Weights of a small mixture-of-experts language model, trained from scratch on English Wikipedia: 10 layers, 8 picks a token.
Below are experts of layer 5 (counted from 0) of a mixture-of-experts language model. Rows are named router (the router's row for the expert), gate (a neuron's input weights, with its number), up (a neuron's input weights, with its number) and show model dimensions 160-191. Each number is 128 + 32 x the weight over its row's rms, rounded and kept within 0 to 255.
After each expert's rows: a language model's description of what the expert responds to. This comes from a sample of Wikipedia text that the model never trained on.

# expert 48
router [163 171 109 153 108 151 154 142 145 146  82 120 152 132 109 129 120 120 152 116 134 158 143 105 109 115 118 169 111 173 117 185]
gate0 [122 166 112 108  83 195  97 133 111 126 157 114  98 128 170 109 107 135 165 152 128 181  83  56 144 114 116 168 170 203 182 137]
up0 [185 172 137 100 131  94 171  79 119  39 154 129 103  81 178 136 172 184  80  73 199 188 131 156 149 142 121 156 157 169 158  97]
gate1 [110 166  95 109 132 156 114 136 107 154 112 120 125 122 196 137 177 125 102 225 125 110 129 136  99 113 152 136 108 142 133 142]
up1 [120 146 128 164 119 138 114 175  72 103 101 150 169 140 128 115 133 149  99  82 138 149 136  95 182 132 113 152 133 155 160 159]
Description: Infobox field values

# expert 7
router [127 101 160 145 141 133 141 178 109 165  70  99 116 125 181 118  97  81 162 149 158 181 117 122 186 103  68 167 132 149 115 142]
gate0 [180 144  83 115 172 137 155  93  78 124  61 162  75 146 163 102 100 136 112 136 120 160 132 129 125 133  94  68 103 138 119 102]
up0 [119 132  84 146  60 140  97 155 140  79 153 150  63 152 153 146 129 134 115 139 159 191 127 151 192 103 169  99 109 141 124 201]
gate1 [ 98  82 140 227  80 125  91  94 198 141 127 150 157 100 115 123 143 122 179 135 124 136 156 132  47 121 120 185 129 158 154  97]
up1 [ 70  77 126 129  88 113 107 126 128 127 153 107 148 145 207  96 127 190 139 126 150 115 121  94 154 104 137  96 120 126  88 126]
Description: Numbers in tables

# expert 51
router [176 158 132 170 159 103 126 115  95 181  75 151 129 145 143 133  91  94 133 177 136 141 132 151 105 119 145 133  90 121 123 198]
gate0 [ 50 181 128 141 141 168 171 106 139 149 147  84 106 103 111 151 107 123 164 118 147 141 138  74 105  82 132 161 170 137 168 110]
up0 [169 130 115 102 112 160 100 117  62 131 129 161 165 136 114  62 156 206 149 132 132 119  98 170 108  95 139 100 133 109  91 132]
gate1 [117 172 129 124 126 158 113 154 121 194 110 134 155 171  81  80 147 151 144 131 133 150 122  93  53  90 125 175 151  76 209  92]
up1 [ 92  34 159 141 171 155 155  89 159 113 137  72 109 194 166 111  79  96 127 117 138 137 115 127 117  85 136 133  88 120 135 106]
Description: Articles and determiners

# expert 22
router [110 115 102 158 117 110 154 143 180 143 111  55 134 176 148 121  90  72 132 117  95 155 106 103 145 147  96 115 101 134  97 142]
gate0 [103 156 205 157 167  55 177 124 144 134  70 112 108  65 151 163  84 116 122 126 120 139 107 143 142 150 103 153 129 121 121 154]
up0 [100 129 166 111 150 117 151 172 147 133  69 164 105  98 160 184 164 124  66 155 140 151 105  76 140  95 122  61 165 125  88  98]
gate1 [138 132 161 172 162 104 109 129  65 163  77  94 143 155 159  77 132 134 113 134 156 160 118 128  96 112 182 171 133 172 117 128]
up1 [ 98 137 235 108 156  64 138  91  82  97  91 142  86 132  59  95 173 139 138 125 141 151 166 159  84 104 143 123  98 177 116 110]
Description: Non-Latin script bytes

# expert 50
router [135 159 113 169 143 118 119 189  97 160 123 149 164 160 164 138 123  95 126 146 123 116 152  88  95 114 111 122  81  88  88 195]
gate0 [ 85 132 117  87 124  94 148 133 118 147  77  74 121 184 148 106 144 104 115 150 153  76 131 122  81 105 137 136 106  75 175 155]
up0 [164 146 123 181 130 131  94 137 126 146 138 151 110 130  86 111  90 132 161 137 101 156  66 112 140 131 120 118 195 146 125  82]
gate1 [131 126 105  98 172 102 127 125 100 120 132 135 178 171 101 102 143 148 121 138  78 112 126 118  97 146 141  76 100 103 153 104]
up1 [161  91 127 153 142 140 137 205 159 131 142 124 150 185 139 116 130 119 165  95 201 159 156  89  98  56 136  59 141 123 136 152]
Description: Material and descriptive modifiers

# expert 13
router [175 232 120 153 146 178 118 110  90 150 123 135  76 171 197 134 129 129 100 145 127 128 140 130 133 115  81 104  47 100  99 196]
gate0 [141 148  83 159 178 183 139  98  73  92 129  89 131 117 108  78 168  99 138 135 159 116 100 123 146 166 146 128  96 118  90 134]
up0 [124 182 147 167 136 105 149  87 187 169 152 125 110 116 169 181 118 119 127 134 138  63 160 128  97 151 136 149 148 141 180 136]
gate1 [147 220 119 165 180 118 121 121 148 167 126 108 115 148 116  72 109 182 172 105 162 123 143 125 140 134 137 107  81 126  98 186]
up1 [117 131 123 167 113 158 155 128 174 153 125 138 162  93 111 126  81 159 127  58 154 149 148  93 102 112 153 178  65 117 165 156]
Description: Acronym and code pieces

# expert 1
router [ 99 113 130 155 126 163 104 137 128 107  78  87 115 125 171 138 118 140 184 195  87 182 120 119 118 127 143 115 104  84  82 179]
gate0 [184  69 145 108 220 110 120 170 123 136  57 127  79 131 102 176 139 113 172 154 115 160 144 113 112 122  88 159 175 131 118 115]
up0 [167 212 116 117  86  80 150 113 127 116 112 117 102 125 169 165 182 114 116 125 174 102 130 152 137 117 120 124 179 153 136 109]
gate1 [198 157 139  97 117 141 136 101 111 168 131 109 141 137 189 168 112  95 115  75  79 127 100  76  55 174 152  77 138  85 145 145]
up1 [116 159 130 137  98 143 195 100 206 109 112 167 133 122 112 137  83 121 149 173 149 149 178 176 145 131 166 163 135  88 163 119]
Description: Infobox field names

# expert 53
router [136 166 168 127 129 115 153 126 121 174 139 136 139 159 147 124 137 139 109 201  93 152 104 144 159  49 136  95  97 156 104 173]
gate0 [118 102 133 146 168 124 109 130 197 135 183 146 150 158 140 152  78 109 144 112 105 140 111  88  91 140 156  72 120 146 148 164]
up0 [ 88 114 141 107 163  82  93 151 162 151  67 160 101 157 126 105 137 107 149  95 133 136 128 162  28 142 135 120 171 162 149 142]
gate1 [ 80 119 136 108 145 137  74 127  49 136 136 122 160 112 169 109  99 104 121 203 128 123 139 134 113  59 159  74 193 139  87 105]
up1 [150 142 126 118 120 138  73 102 166 176 116 143 132 123 188 193 111 118 134 148 178  84 128 195 187 100 132 108 136 122 158 160]
Description: Possessives

# expert 12
router [149 184 125 179 109 152 200 158 127 185  85 133 144 181 168 163  98 143 101 137 119 183 187 116  97 105 125 117  77  76 120 153]
gate0 [143 126 109  68 115 118 143 145 119 125  85 127 125 106 164 201 155 209 131 117 112  81 112 131  77 178 162  77 132 120  94 117]
up0 [139 123 136 136 101  94  18 119 172 148 137 144 115 163 122  55 102 100 136 154 105 115 183  88  98 134  82 122 106 153  88 128]
gate1 [124 191 130  99 155 103 114 154 114 135 165 140 130 115  73 127 105 192  92 149 118  78 136 142 102 126 148 124 143 139  38 131]
up1 [ 77 150 141 113 145  98 138 118  93 103 124  95  95 129 225 107 131  96 132 185 112 164 119 144 118 136 104 149  75 201 103  87]
Description: Personal surnames

# expert 52
router [105 163 170 148 138 161 151 124 154 138  85  66 107 179 187 168 150  91 214 145 156 138 132 116  95 108 108  81 129 135 162 160]
gate0 [135 120 131 148 127 171 142 191 131 152 125 124 111 150  57 101  94 124 173 108 184 170 140 122  86 150  79 151 109 125 126  69]
up0 [108 110 201 104 117 158 107 118 153 102 104 128 117 114 124 100 151 240 170 133 112 156 103 174  50 112  70 147 194 182 130 143]
gate1 [155 138 130 129 121 142 191 104 144 161 115 152 150 139 193 172 124 102 112 126 169 109 145 107 145 150 190  59  86 157 104  78]
up1 [159  98 172 193 164 139 101 117 134 151 166 126 147 181  98 173 127 184 132 122 179 100 100  95  53 127 134 100 142 133 149  90]
Description: Geographic coordinates

# expert 15
router [ 95 165 170 145 115 134  87 140 105 127  62 109 102 169 188 148 133 122 154 219 112 175 151 157 144 105 164 133 109 120  97 169]
gate0 [115 112 107 119 120 126  24 121 102 178 154 152 126 122 120 131 116 147 136 126 126 102 125  85 127 171 152 150 159 132 195 122]
up0 [106 141 100 123 104 101  90 131 126 137 137 142  93 130 123 126 160 139 162 165 122 117 143  97 115 187 127 136 115 122  92 151]
gate1 [145  99 143 176 114 110 148  95 161  94 118  85 108 129 100 108 135 156 111 169  51 138 153 142 145 133 175  74 113 112 121 119]
up1 [163  85  74 140 134 149 152 126 169 120  94 163 115 143 117  84 121  68 121 169 136 121 117 126  97  87 172 174 146 119  94  81]
Description: Infobox field labels

# expert 25
router [108 122 103 146 107 146 137 110 124  91 101 103 123 186 177 139 100  91 191 191 113 169 122 103 131  71 116 123 117 104  79 199]
gate0 [134 111 118 124 106  89 110 151 134 150 107  73 110 150 129 174 127 146 215 106 180 133 153 111  78  85 158 162 167 124 111  53]
up0 [100 169 120 100 107 138 138  84 100 169  81  98  94 133 114 153  93 151 134 134 120 105 127 111 112 127  95 120 162 136 121 170]
gate1 [125 101 156 105 141 126 211 122 102 105 125 210 136 188 185 102 123 130 120 158 144 139 192 108 211 133 117 100 138 135 109 158]
up1 [102 145 107 164 120  86  95 114 160  96  80 169  95 117 110 147 143  68  72 168 150 161 121  94 161  73 186 149 125  82  61 135]
Description: Infobox line starts

# expert 63
router [112 114 150 147 163 160 149 127  93 157 106 142  89 161 150 178 109 102 131 155 134 137 180 215 155  91 102  83  99 135 160 129]
gate0 [136 144  94 170 137 127 180 130 158  89  61 122 104 150 118 169 114 146 147 144 124 197 123 153 114 109 138 183  91 116 125 199]
up0 [129 150 178 128 119  87 160 172 166 144  85 147 119 118 227 100  71 115 123 157 118 194 114 140 157 144 162 103 156 146 163 142]
gate1 [120 133 135 182 139 121 179 150 110 121 154 118 127 123 198  95 115  89 122 130 123 190 175 146 203 170 134 166  78  72 101  94]
up1 [ 75 106  82 124 153  90  95 137 181 103 163 177 105 142 112 140 109  83 104 111 125 120 162 132 160  47 148 140  99 174  90 116]
Description: Officials and name pieces

# expert 37
router [150 129 125 153 107 181 118 113  86  92 134 142 145 212 122 147 123 136 104 132  99 127 139 120 166 106 144 145 117  71 135 125]
gate0 [143 128 134 148 129 129 172 144  71 144  65 173 164 171 161 141  84 185 127  90 117 146 126 151 149 114 148 138 130 132  71 127]
up0 [112 129  77 114 101 114 128 108 122 104 151 117 123  83 182 151 116 103 119  97 132 186  98 155 115 142 126 157 160 142 122  84]
gate1 [136 152  80 131 158 140  83 121  62 192  95 202 164 130 124 103  84 119 102 121  95 117 151 151 120 103 130 137 110 184  91  87]
up1 [ 90 162  84 170 104 114 167 137 105 113 116 102 125  92 131 191 162 135 124 121 112 103 156 108 188 154 133 153 167 100 136 153]
Description: Relative pronouns, subjects

# expert 24
router [125 111 147 135 129 146 117 135  62 110  97 110  99 160 160 146 106  86 121 149 128 144 186 102 149 108 141 126 115 122  94 128]
gate0 [121  98 174 132  80 155 118 133 109 120 161  85 105 116 108 147 122 112 125 134 125 160 178 176 157 123  78 159 110 164 187 229]
up0 [ 98 161  78 172 155 145 181 133 102  99 117 140 116 163 146  99 133 151 106 168 157 126 132 116 110 169 120 145 132 158 115 145]
gate1 [149 154 120 152 181 136 140 148  97 146 115 115 108 117  59 192  65 129 104 128 119 120 172 100 172 146 111 140 139 155 138  82]
up1 [138 145 130  92 184 114  85  83 124 186 152 164  88 129 200 101 139 121 122 126 119 109  82 138 160 120 156 116 128 130 154 128]
Description: Credit prepositions

# expert 33
router [111 114 134 132 134 124  82 136 101 107  92 127 114 121 157 106 132 132 170 181  91 181 120 108 118 112 145 109 111 101  76 161]
gate0 [124 153 129 157 152  91  83  68 137 123 138 127 133  97 166 122 125 171  85  19 145  53 132  96 132 148 134  97 157 164 115 128]
up0 [103 100 101  80 161 175 112 174 124 162 116 167 133  91 163 115  98 137 153 109 174 110 159 105 120 159 132 104 183 135 116  37]
gate1 [103  68 138 144 145 124 139 124 126 108  89 124 156 152 176 118 124 147 166 138 127 110 106 132 171 103 193 104 124  85  98 166]
up1 [142 132 164 165 123  92 181  60 142 102 147 117  81 139 140 178 142 152 114 159 181 118 153 115 121 122 133 145  99 103 103 127]
Description: Infobox field labels

# expert 54
router [117 128 176 162  90 136 109 111 106 213  85 146 137 142 129  95 110 105 181 152 190 170 139  98 103  76 157 115 107 132 133 176]
gate0 [138 103 159 139 122 122 148 131 157 181  72  95 156 137 165 105 147 129 164 167 152 209  82 115 127 131 111 121 112 100 129 160]
up0 [102 142 127 121 107 115  83  85  81 117 112 100 124 155  60  99 136  81 121 123 118 151 145 137 176 151 151 156 174 124 144 132]
gate1 [157 179 140 139 158 140 144 116 172  63 147  76 176 132 190 157 118  95 119 139  91 168 148 163 138 116 132 180 119 106 113  64]
up1 [137 141 149 103 155  99  45  72 109 173 124 127 143 142 100 139 216 138  62 104 131 128 163 131 101 115  92  74 144 167 135 156]
Description: Taxonomy and unit pieces

# expert 44
router [163 143 133 167 108 182 122 137 150 129 143 155 124 122 127 138 107 121 191 133 146 195 148 143 154 126 140 120 104 118 149 127]
gate0 [101 104 111 108 120 159 162 112 188 144 138 109 140 112 107 177  78  96 140 177 123 141 102 140 113 192 166 134  42 127 151 250]
up0 [107 184 158 112 118 140 132 139 156 141 176 201 106 127 125 154 108 105 119 144  99 146 124 137 130 118 153 113 158  64 117 191]
gate1 [160 122 129 137 127 144 112  78 159  49 106 149 130 120 127 102 142 159 142 171 151 117 178 160 100  93 123  98 127 188 140 104]
up1 [106 153 128 173 104  90 129 144 113 143 134 115 101 162 105 164 123 180 131 147 123 153 131 134 178 207 174 153 159 102  91 115]
Description: Infobox separators and units

# expert 55
router [173 123 149 206 122 148 132 152 168 177  81 120 179 177 101  97 135 109 134 164 145 175 179 112 153 149  97 161  67 125 124 199]
gate0 [132 164 139 117 105 137  90 150 110 128 196 118  98  90 102  87 111 164  61 142 152 100 119 128 146  97  96 109 117  76 108  85]
up0 [150 125 123 109 153 144 103 138 151 196  83  94 110 153  82 110 190 142 135 221 101 123 135 129  54 142  90 178 101 115 152 131]
gate1 [137 102 123 168  97 174 186 162  98 110 152 130 135  64 159 163  96 143 131 133 114 129 134 190 100 156 153 138  82 134  96 170]
up1 [137 146  88 135 113 118  90 182 115 113 131 129  72 137 121 168  55 135 123 139 162  96 144 111  69 126  99  79 100 138 186 163]
Description: Surnames as subjects

# expert 3
router [115 134 114 184 148 162 138 135  90 162 105 123 146 164 188 161  88 143 155 125 185 122 156 140 137  55 105  67 120 108 129 161]
gate0 [111 191 129 130 145 115 138 168 100 117  98 158 139 118 133  98 134  95  73 130 140 143 127 174 117 106  62  97 122  75 149 122]
up0 [152  85 145 117 108  87 156 109 181 182 132 172 121 122 158 163 121 159 117 124 136 175 173 142 138 138 122 139 104 146 114 120]
gate1 [ 90 101 116 152 147 147 110 116 152  89 123  65  66 168 170 190 137 108 100 146 171 115 138 116 131 126 133 140 136 114 119 176]
up1 [ 50 121 119 121 152 135 132 145 132  86 137 152 134 140 125  72 134 177  98  54 182 153 133 119 140 163 153  97 121 157 132 135]
Description: Years and date ranges

# expert 58
router [132 112  96 132 157 190 166 127  90 161 113 115  92 198 150 117 105 135 148 117 181 125 152 150 128 133  89 106 119 119 185 161]
gate0 [117 143 132 112 126 136 106 210  83 150 132 181 134 148 149 100  88 182 173 112 165 110 148 111 141 120 120 134 114 119 130 184]
up0 [106 132  98  78  52 173 182 188 137 197 172  91 100 150 149 135 146 118 144 135 103 149 120 153 147  91 115 161 146  71 123 172]
gate1 [113 143 109 170  78 149 147 144 117 127 138 153 126 183 208  96 108 147 124 114 143 133 166 119 142 138 146 174  85 105 152 100]
up1 [154  94 109  88 150  47 121 175 126 112 131 147 161 147  84 171  71 123 161 100 135  95  89 114 204 139  95 151 132 177 143  80]
Description: Term and tenure tables

# expert 14
router [113 124 125 125 144 125 164 136 123 164 108 146 106 158 106 170  88 155 113 190 115 151 126 141 126 119 169 116 114  84 118 158]
gate0 [172 111 120 136 166 136 159  98 106 137  92  92  99  97 107 180 125 110 122 165 118 183 106 127 122 130 130 112 124  92 127 111]
up0 [106 151  83 108 111 152 110 160 112  88 141 127 135 203 188 110  84  96 124 157 123 177 122 157  89 144  77 171 108 188 162 123]
gate1 [ 73 183 113 127 136 129 153 188 109 168 121 142 108 128 176 174 125 158 112 148  60 123  96 152 180  91  78 132 164 128 125 130]
up1 [128 173 110 179 118 113  99  94 135 128 178 133  89  96 107 160  90 134 134 110  48  75 144 127  94  85 177 169 174 124 122 115]
Description: Possessives in career contexts

# expert 6
router [185 132  59 182 163 139  91 179 155  98 100 122 108 175 155 165 124 119 154 117 147 143 207  89  94 141 108 101 114 135 183 122]
gate0 [123 158 150 110  96  91  74 166 105 162 126  99 116 110 139 156 123 139 197 141  94  98 154  67 108 122  77  73  94 126 172  84]
up0 [109 108 114 138 162 149 150 180  65 120  71 144 134 168 119 188  85 135 205 147  99 139  93 115 158  78  48 141 111 122 105 152]
gate1 [126 111  98 121 182 138 165 107 183 125 134  94 107  71  94 123 154 143 179 153  62  89 148 120 149 114 136 159 138 124 157 121]
up1 [ 84 111  96 159 149 158 148  62 176 108  70 151 162 112 124  69 156 172 148 130 101 111  84  98 143  96 127 186 103 147 102 165]
Description: Defining head nouns

# expert 40
router [132 205 105 180 131 183 135  75 133 114  78  94 118 128 107  94  70  92 120 169 122 152 137 141 111  71 127  77  85  64 124 156]
gate0 [ 80 174 101 178 111 182 132  89  88 103 157 156 154  97 127 126 101 114 129  85 140 161 137  85 116  97 118  52  83 146 196 182]
up0 [ 80 138 135 144 128 113 134 161  91  82 200  89 178 108 137 124 161 109 153 127 119 173 170 103 159 119 189 176 158 167 162 119]
gate1 [151 131 111 134 159 113 155  87 129  79  95 154  97 158 136 137 160 121 161 115 120 113 161  85 142 105  71 148  75  56 155 131]
up1 [ 73 101 144  95 134 151 128 148  96 116  92 159 132 131  55  72 142 150 113  89 117 150 137 146 142 188 132  38 133 136 119 141]
Description: Infobox and heading fields

# expert 29
router [ 99 122 150 150 105 133 158 122 105 114 111 127 112 168 139 115  89 135 169 188 116 181 132  89 130 112 159 107 117  94 130 182]
gate0 [ 74 149 134 147 121 125 118 162 182 155  58  71 138 134 158 107  99 107 206 104 133 112 155 112 120 108 120 107  85 121 145 123]
up0 [137 152 102 125 159 114 155  80 174 126 153  88 198 140 158 156 114 176 120 127 140  68 150 108  87 112 174 165 149  71 166 112]
gate1 [171 165 147 123 137 104 185 172   2 133 122 145 122 145 127 133  95 107 118 167 124 114 132  98   0 131 191 111 194 132 153 197]
up1 [ 82 126  91 177 135 120 127 119 175  92 121 115  68 137 143 121 149 146  81 170 106 130 144 153 111  76 133 154 110 138 126 137]
Description: Infobox field labels

# expert 42
router [135 124 118 183 148 136 207 141 142 157 110 136 143 145 148 119  93 111 161 123 107 131 185 137  91  86 157 135  63  84 172 124]
gate0 [111 145  41 149 141  96 154 125 108 136  62 124  79 132 164 167 128  67 200 113 125 131 164 122  97  83  89 124 197 160 183 164]
up0 [164 156 105 104 142 134 106 127 177 108  68 126  92  91 160 132 111  94 110 145 120 113 106 191  73  76 137 179  96 154  61 122]
gate1 [186 116 120 151 101 175 173  89 100 133 106 112 128  76 157 129 159 136 152 106 120 109 158 154 153 115 159 153 130 149 114  96]
up1 [135 100 174 113 123 114 151 138 126 103 219 165 186 126 139 142 126 121  78  96  98 111  81 113 157 118 112  88 185 153 135 143]
Description: Sports team names

# expert 18
router [160 108 142 162 140 180 114 147 109 148 116 172 115 131 189 164  89 105 168 137 155 105 168 116 109 118 133  65  29  85 164 219]
gate0 [ 98  38 146 102 181 145 127 188  70 110 109 120 139  91 102 133  98 138 152 140 181 115 108  97 157 127 154  66  63  80 176 153]
up0 [ 81 131 100 104 138 108  90 133 109  96 118 122 169 169  96  74  47 143  97 164 161 167 122  80 149 113 111 137 175 161  83  77]
gate1 [137  99 117 106 124  89 151 143  80 157  67 127 165 152 214 156 138 148 162 174 163 111  96 114 106 153 179 128 121 189 106  92]
up1 [144 133  97 122 103 108 131 176  77 135  95 111 136 113  89 123 155 140 165 179 148 177 102 115 127 178 125 106 124 118  95 144]
Description: Organization name endings

# expert 4
router [119 163 140 134 112 156 133 157 124 188 122 154 143 173 192 181 115 156 207  92 150 171 108 113 112 100 122 138  98 104 117 140]
gate0 [115 119  85 106 146 123 114 140 122 174  96 140  97 102 219 191 149 156 168 114 179 181 143 184 107 105 139  88  83  86  75  77]
up0 [116 150 126 122 164 120 111 114  92  60 123  68 103  85 116 147 108 127 155 140  82 190  95 138 110 153 121 128 121 153 171 171]
gate1 [129 188 100 155 119 108 163 127 123 156  75 112  91 137 148 147 118 127 103 125 138 100  93 117 153  79 115 152 114 153 114 131]
up1 [175 129 127  58 130 107 167 159 162 131 131  64  95 132 118 177 159  60 152 131 161 120 144 171  55 140 114 185 132 124  71 139]
Description: Calendar date parts

# expert 17
router [110 144 120 173 154 167 118 165 104 171  75 130 103 178 180  98 136 197 127 169 126 151 104 149 146 116 132 132 105 118  54 140]
gate0 [147 161  81  63 117 103  99 157  98 159  74  90 162 114 127 102 133 116 134 112 113 136 161 151 121 140  89  67 115 172 102 164]
up0 [ 98 116 140 119  78 118  95 116 150 120 142  51 109 106 178 126 134 145 145 118 136 129 154 144 124 104 140 105 123 107 143 113]
gate1 [120 127  99 125 164 170  94 133 109 153  66  94  77 143  95 129 100 191 146 123 180 165 122 118 107 124 130 212  85 132  51 142]
up1 [ 76 172 143  99 164  62 136 158 141 182 127 101 179 112 143  91 118 146 177 134 188  85 128 125 117 154  91 105 230 142 112 181]
Description: Quoted first-person speech

# expert 56
router [158 135  96 150 175 157 174 183 177 107  85  43 114 129 139 151  99 127 133 141 154  98 183 143  87  67  83 123 118 116 173 177]
gate0 [149 118 131 131 133 108  92  96 167 140 144 146  81 130 114 152 120  73  34  99 110  63 148 181 130 117  85 167 105 207 150 129]
up0 [196  94 128 188  82  66 149 111 135 125 112 114 169  86 115  95 170 155  90  63  82  74 165  96 121  80 136 154 136  95 146 105]
gate1 [156 125  73 118 122 171 188 177 145 116 131  70 149 185 173 166  60 151 160 136 155 102 178 155  83  96 124  77 135 131 143 154]
up1 [128 108  89 142 154 122 148 139 173 112 148  88 164 132 143  68 142 166  91 160 155 134  93 119 116 131 104 149  85 157  98 141]
Description: Succession boxes and awards tables

# expert 0
router [105 106 159 166 153 115 149 158 118 121 114  94 142 189 155 203  87 143 134 118 118 119 103  73 142  78  93 104 112 117 102 182]
gate0 [137  43 131 114 152 113 183 143 151 111  68  99 130 105  90 145 145 122 154 145 186 144 139 117  66 129 132 140 127 134 151 102]
up0 [175 159  87 113 108 134 139 120 108 140  14 103 142 112  62 108 143 159 128 130 114 118 142 148 107 108 188 103 115 144 158 168]
gate1 [152 128 184 125 117 102  83 113 112 113  98 107  93 186  61  50 172  99 124  61  85  95 114 111 134  93 141 128 117 107 119 163]
up1 [124 109 111 144 114  89 153 141 122 129 166 133 103  85 130  53 161  44 176 176 172 121 195 149 179 114 110 168 130 133 124 118]
Description: List separators

# expert 9
router [157 192 125 153 142 134 173 169  79 128 116 123 138 164 166 137 115 129 119 148 113 137 137 136 114  99  98  82  64  72 137 190]
gate0 [127 158 117 119 151 177 165  82  93 161  89  77 113 144 144 162 146 165 159 145 100 139 198 163 102  82  97 152 122  85 114 203]
up0 [ 99 114 110 104 164 102 154  85 128 116  50  84 124 151 185 103 153 106 124 153 122 196 124 107 100 164 148  80 136 145 114 126]
gate1 [124 120 127 130  87 115 137 160 111 120 120 136 132 129 133 201 106  62 155  90  87 133 157  75 143 152  84 120 123  81 140 138]
up1 [197 141 201  84 122 103 126 112 164 135 140 168 158 149 107 113 106 146 135 127 126 121 102 126 154  53 137  89  98 157  96 126]
Description: Body parts and impacts

# expert 27
router [112  97 115 120 129  89  95 141  81 127  92 120 117 134 116 108 147 141 130 127 162 169 179 145 147  97 121  99 140  70 176  88]
gate0 [135  82 149 180  80 144 100 140  52  92 144  88 101  92 146 146  92 191 126 139 143 133 125 113 133 111 135 140 127 156  85 119]
up0 [100 140 123 139 207 126 138 135 138  90 125 180 101 107 155 122 150 172 148 163 175  81 121 117 190 110 159 127 108 120 123 175]
gate1 [132 144  88 198 143 140 131 140 176 122 114 144  95  88 107 140 104 135 119 139 140 141 114 125 123 100 104  81 118 135 136  97]
up1 [145 173  97 100 108 122  93 131 179 118  56  67 125 166 158 190 140 140 115 104 118 170  73 157 122 142 128 170 198 113 143 108]
Description: Partitive of

# expert 5
router [105 133 104 158 128 119 137 131 132 156 112  53 131 213 138 137 129  66 148 139 117 186 118  89 118 135  62 115  95 140  92 130]
gate0 [179 130 130  99 102 104 167 152 107 182 105 103 155 123  93 165 139  64 105 197 134 125 104 124 101 172 141  82 170  75 127 128]
up0 [215 100 110 111 122 176 127 143 122 135 135  71 101 136 136 112  72 142 141 151 139 106 116 135 168 137 136  92 136 112 107 217]
gate1 [138  61 139 157 114 119 128 120 138 142  71 106  83 146 188 109  60  57 153 143 178 136  87 109 160 132 132 125 131 109  87 166]
up1 [154 100 114 144 108 149 102  85  35 100 149 171 200 130  53 152 141 139  84 108 115 102 210 110 152 132 106 158 115 167 106 143]
Description: Non-Latin script bytes

# expert 61
router [ 99 135 114 144  98 153 141  91 106 135  92 102 135 159 116 157  77 128 157 152 126 139 160 115 140 128 184 133 117  80  52 125]
gate0 [191 194 152 136  86 142 198 147 106 170 135 132 120 170  97 154  99  88 140 141 136 133 166 113 143 116 125 234 108 149  82 183]
up0 [115 137 102  87 137 115 154 131 194 189 148 150 122 128 144 106 126 165 113 139 114 135  91 137 157 170 132 196 126 159 101 117]
gate1 [162 176 144 133 163 113 139  85 129 156 107 120  99 135  82 157 124 154 135 123 117 184 170 133 137 124 149 124 118 104 104  92]
up1 [ 93 150 104 122 202  97  89  57  78  89 118 130 144 146 154 125  63 110 142 119  95 112 112 119 143 110 165  72 169 156  92 120]
Description: After wh-words

# expert 41
router [ 91 148 137 149 109 157 142 147 101 137 126 101 116 165 177 137  68 123 148 166 173 132 182 125 151 107 107  88  69 142 158 112]
gate0 [168  73 125 159 152 145 168 140  48 126  57 111  90 120  99 199 142  59 173 145 113 135  62  92 126 141 148 101 167 185 134 141]
up0 [116 195 151 150 203  97 114 148 104 151 112 158 151  85 160  92 110 134 183 139  98 153 134 175 176 147 182  89 124 140 126  91]
gate1 [ 85  57 149 139 136 115  80 124  86 131 126 123 172 146 129 113 161  86 144 111 109 114 166  90 117 112 180 108 166 115 156 155]
up1 [ 96 147  54 114 170 110 153 107 133 138 136 123 139  73 118 106 142 151 145 131 143 131 153 147 176 137 123 114 118 126 137  55]
Description: Numbers and table cells